{
  "n_layer": 16,
  "d_model": 224,
  "n_experts": 16,
  "experts_per_token": 1,
  "d_expert": 416,
  "d_shared_expert": 0,
  "activation": "mish",
  "moe_layers": [3, 4, 5, 6, 7, 8, 9, 10, 11, 12, 13, 14, 15],
  "router_score": "sigmoid",
  "normalize_top_k": false,
  "routed_scale": 1.0,
  "balance_loss": 0.00167,
  "balance_bias": true,
  "router_cosine_scale": 10.0,
  "init_std_router": 0.00972,
  "lr_router": 0.000425,
  "vocab_size": 10482,
  "norm": "rmsnorm",
  "norm_eps": 1e-06,
  "tie_embeddings": true,
  "optimizer": "soap_variant",
  "lr": 0.00391,
  "beta1": 0.95,
  "beta2": 0.95,
  "grad_clip": 1.0,
  "batch_tokens": 65536,
  "seq_len": 1024,
  "train_tokens": 330700000,
  "steps": 5047,
  "dataset": "wikipedia_en"
}
Below are experts of layer 4 (counted from 0) of a mixture-of-experts language model. Rows are named router (the router's row for the expert) and show model dimensions 168-223. Each number is 50 + 10 x the weight over its row's rms, rounded and kept within 0 to 99.
After each expert's rows: a language model's description of what the expert responds to. This comes from a sample of Wikipedia text that the model never trained on.

# expert 4
router:43 57 42 34 46 59 59 60 59 58 52 53 56 61 42 52 43 56 37 52 39 42 60 45 50 37 49 54 41 36 42 42 52 42 44 51 45 50 31 48 52 52 57 51 57 52 44 56 56 42 37 40 48 49 56 47
What it handles: Line breaks and sentence ends. Line breaks in tables, lists and between sections, plus sentence-final word pieces with a period, such as season., ing., ").

# expert 11
router:39 47 44 35 51 51 45 57 57 60 49 53 47 60 49 53 49 49 28 51 49 49 50 43 51 41 50 46 46 51 36 31 36 51 39 37 45 50 49 36 47 61 57 61 54 44 52 63 53 42 50 55 43 58 54 36
What it handles: Connectives of and and. The connectives of, and, or, & and trailing commas linking nouns in names and lists, such as Court of Appeals, Bosnia and Herzegovina.

# expert 3
router:54 46 66 41 31 39 50 49 30 58 71 60 70 60 54 43 53 50 36 40 41 41 54 53 53 35 50 72 34 37 58 40 38 28 48 39 44 48 48 36 48 49 49 48 46 50 45 57 43 46 50 74 36 50 51 49
What it handles: Mid-word English pieces. Inner or closing pieces of ordinary English words split by the tokenizer, such as f-el-icitated, medley, Wings, Huddersfield, furniture.

# expert 12
router:33 28 58 48 41 55 62 63 36 46 54 48 54 58 49 47 60 51 37 36 33 44 58 48 41 47 56 54 56 52 51 48 34 34 34 35 42 48 30 40 51 45 59 51 54 64 43 59 56 41 52 52 29 57 44 45
What it handles: Verb and noun stems. Opening stems of verbs and abstract nouns in explanatory prose, followed by endings like -ed or -ing, such as determ, compar, pro, fl.

# expert 1
router:52 49 42 53 40 42 57 53 58 48 60 50 67 43 31 29 43 50 47 56 33 51 58 31 61 44 48 60 54 53 37 39 51 49 42 51 56 35 51 38 64 44 45 50 57 54 62 51 57 62 46 48 41 51 46 43
What it handles: Capital-letter word starts. Single capital-letter tokens opening a proper name or acronym, often after Mc or a table bar, such as Mc-S-ween, OECD, PubChem.

# expert 7
router:55 39 41 43 43 56 53 56 23 64 48 49 64 54 49 48 33 44 37 40 49 33 56 41 50 53 48 56 50 42 55 44 48 35 37 57 45 62 36 56 43 58 66 54 52 34 39 71 41 48 51 63 35 41 50 44
What it handles: Table and infobox headers. Column headers and field labels in tables, infoboxes and section titles, such as Source, Year, Total, Votes, Website:, GA.

# expert 6
router:40 58 54 40 38 65 46 40 53 49 51 70 73 47 47 55 46 58 36 45 42 43 58 40 55 31 53 66 50 35 36 42 62 39 34 54 50 40 44 39 45 52 68 56 63 43 50 53 36 46 47 51 31 61 55 52
What it handles: Prepositions after verbs. Prepositions and some verbs in narrative biography prose, such as to, for, with, by, after, into, defeated, went.

# expert 8
router:52 35 63 34 31 71 62 54 29 56 52 57 76 56 38 52 52 59 50 46 51 36 74 53 57 51 32 58 35 46 46 49 31 48 37 49 46 48 40 33 49 51 62 54 50 49 53 56 58 39 52 65 50 39 56 42
What it handles: Common nouns for institutions. Common nouns after the or a naming organizations, works or places, such as film, team, school, government, news, station.

# expert 10
router:51 46 54 47 46 57 50 45 43 53 62 44 64 42 37 64 48 50 36 52 25 34 63 45 31 55 49 58 41 47 31 41 40 43 47 51 49 42 43 65 71 55 52 49 55 39 55 38 44 53 42 62 32 35 45 53
What it handles: Word-start fragments. Short opening fragments of Latinate or technical words, usually after the or a, such as oc, cl, Par, accomp, Exp.

# expert 9
router:38 57 54 41 35 44 42 50 49 62 40 60 52 62 48 56 53 59 36 43 47 24 43 44 43 50 34 50 55 43 32 48 33 36 49 47 53 58 30 35 41 58 68 49 59 39 38 47 38 37 42 45 46 49 50 59
What it handles: Adverbs, negation, number fragments. Negation, auxiliaries and adverbs after verbs like is or did (not, be, also, now), the w in anywhere, and number fragments in tables.

# expert 15
router:33 45 52 56 32 43 63 51 59 55 50 56 55 53 46 54 46 62 48 54 38 42 69 25 54 39 40 39 39 52 52 43 43 70 32 47 47 50 44 47 58 40 68 42 59 38 43 48 57 44 40 57 47 34 55 53
What it handles: Learned word suffixes. Latinate and Greek suffixes ending technical nouns and adjectives, such as -ology, -ical, -ation, -ism, -ability, as in technologies, musicologist.

# expert 5
router:30 48 35 52 55 54 50 64 42 52 53 40 77 40 50 49 53 55 24 56 43 47 65 44 54 43 40 51 51 48 54 63 43 55 53 42 44 40 40 38 56 34 56 52 51 58 50 51 51 42 59 44 49 52 48 59
What it handles: Determiners and quantifiers. Determiners, quantifiers and clause openers starting a noun phrase or clause in running prose, such as the, that, each, some, which, first.

# expert 13
router:52 48 37 40 33 53 67 34 45 48 69 65 52 61 50 62 49 47 36 57 47 41 66 57 52 49 41 59 42 44 35 35 46 42 54 53 46 44 31 41 60 55 49 47 52 44 51 64 45 52 48 57 43 54 49 55
What it handles: Foreign-name letter pieces. Single lowercase or accented letters inside foreign names, mainly Slavic, Hungarian and Japanese, such as Vojvodina, Pózvai, Jäger, Matsui.

# expert 14
router:47 62 41 51 28 50 49 64 38 48 49 48 62 45 55 55 37 49 43 54 35 28 65 44 39 40 52 58 53 46 35 30 42 51 35 49 47 46 40 38 70 48 63 52 53 35 48 60 47 43 33 47 31 46 56 49
What it handles: Mid-name letter pieces. Inner letter fragments of proper names, especially the letter f and pieces like av or und, such as Corfu, Gottfried, Mavs.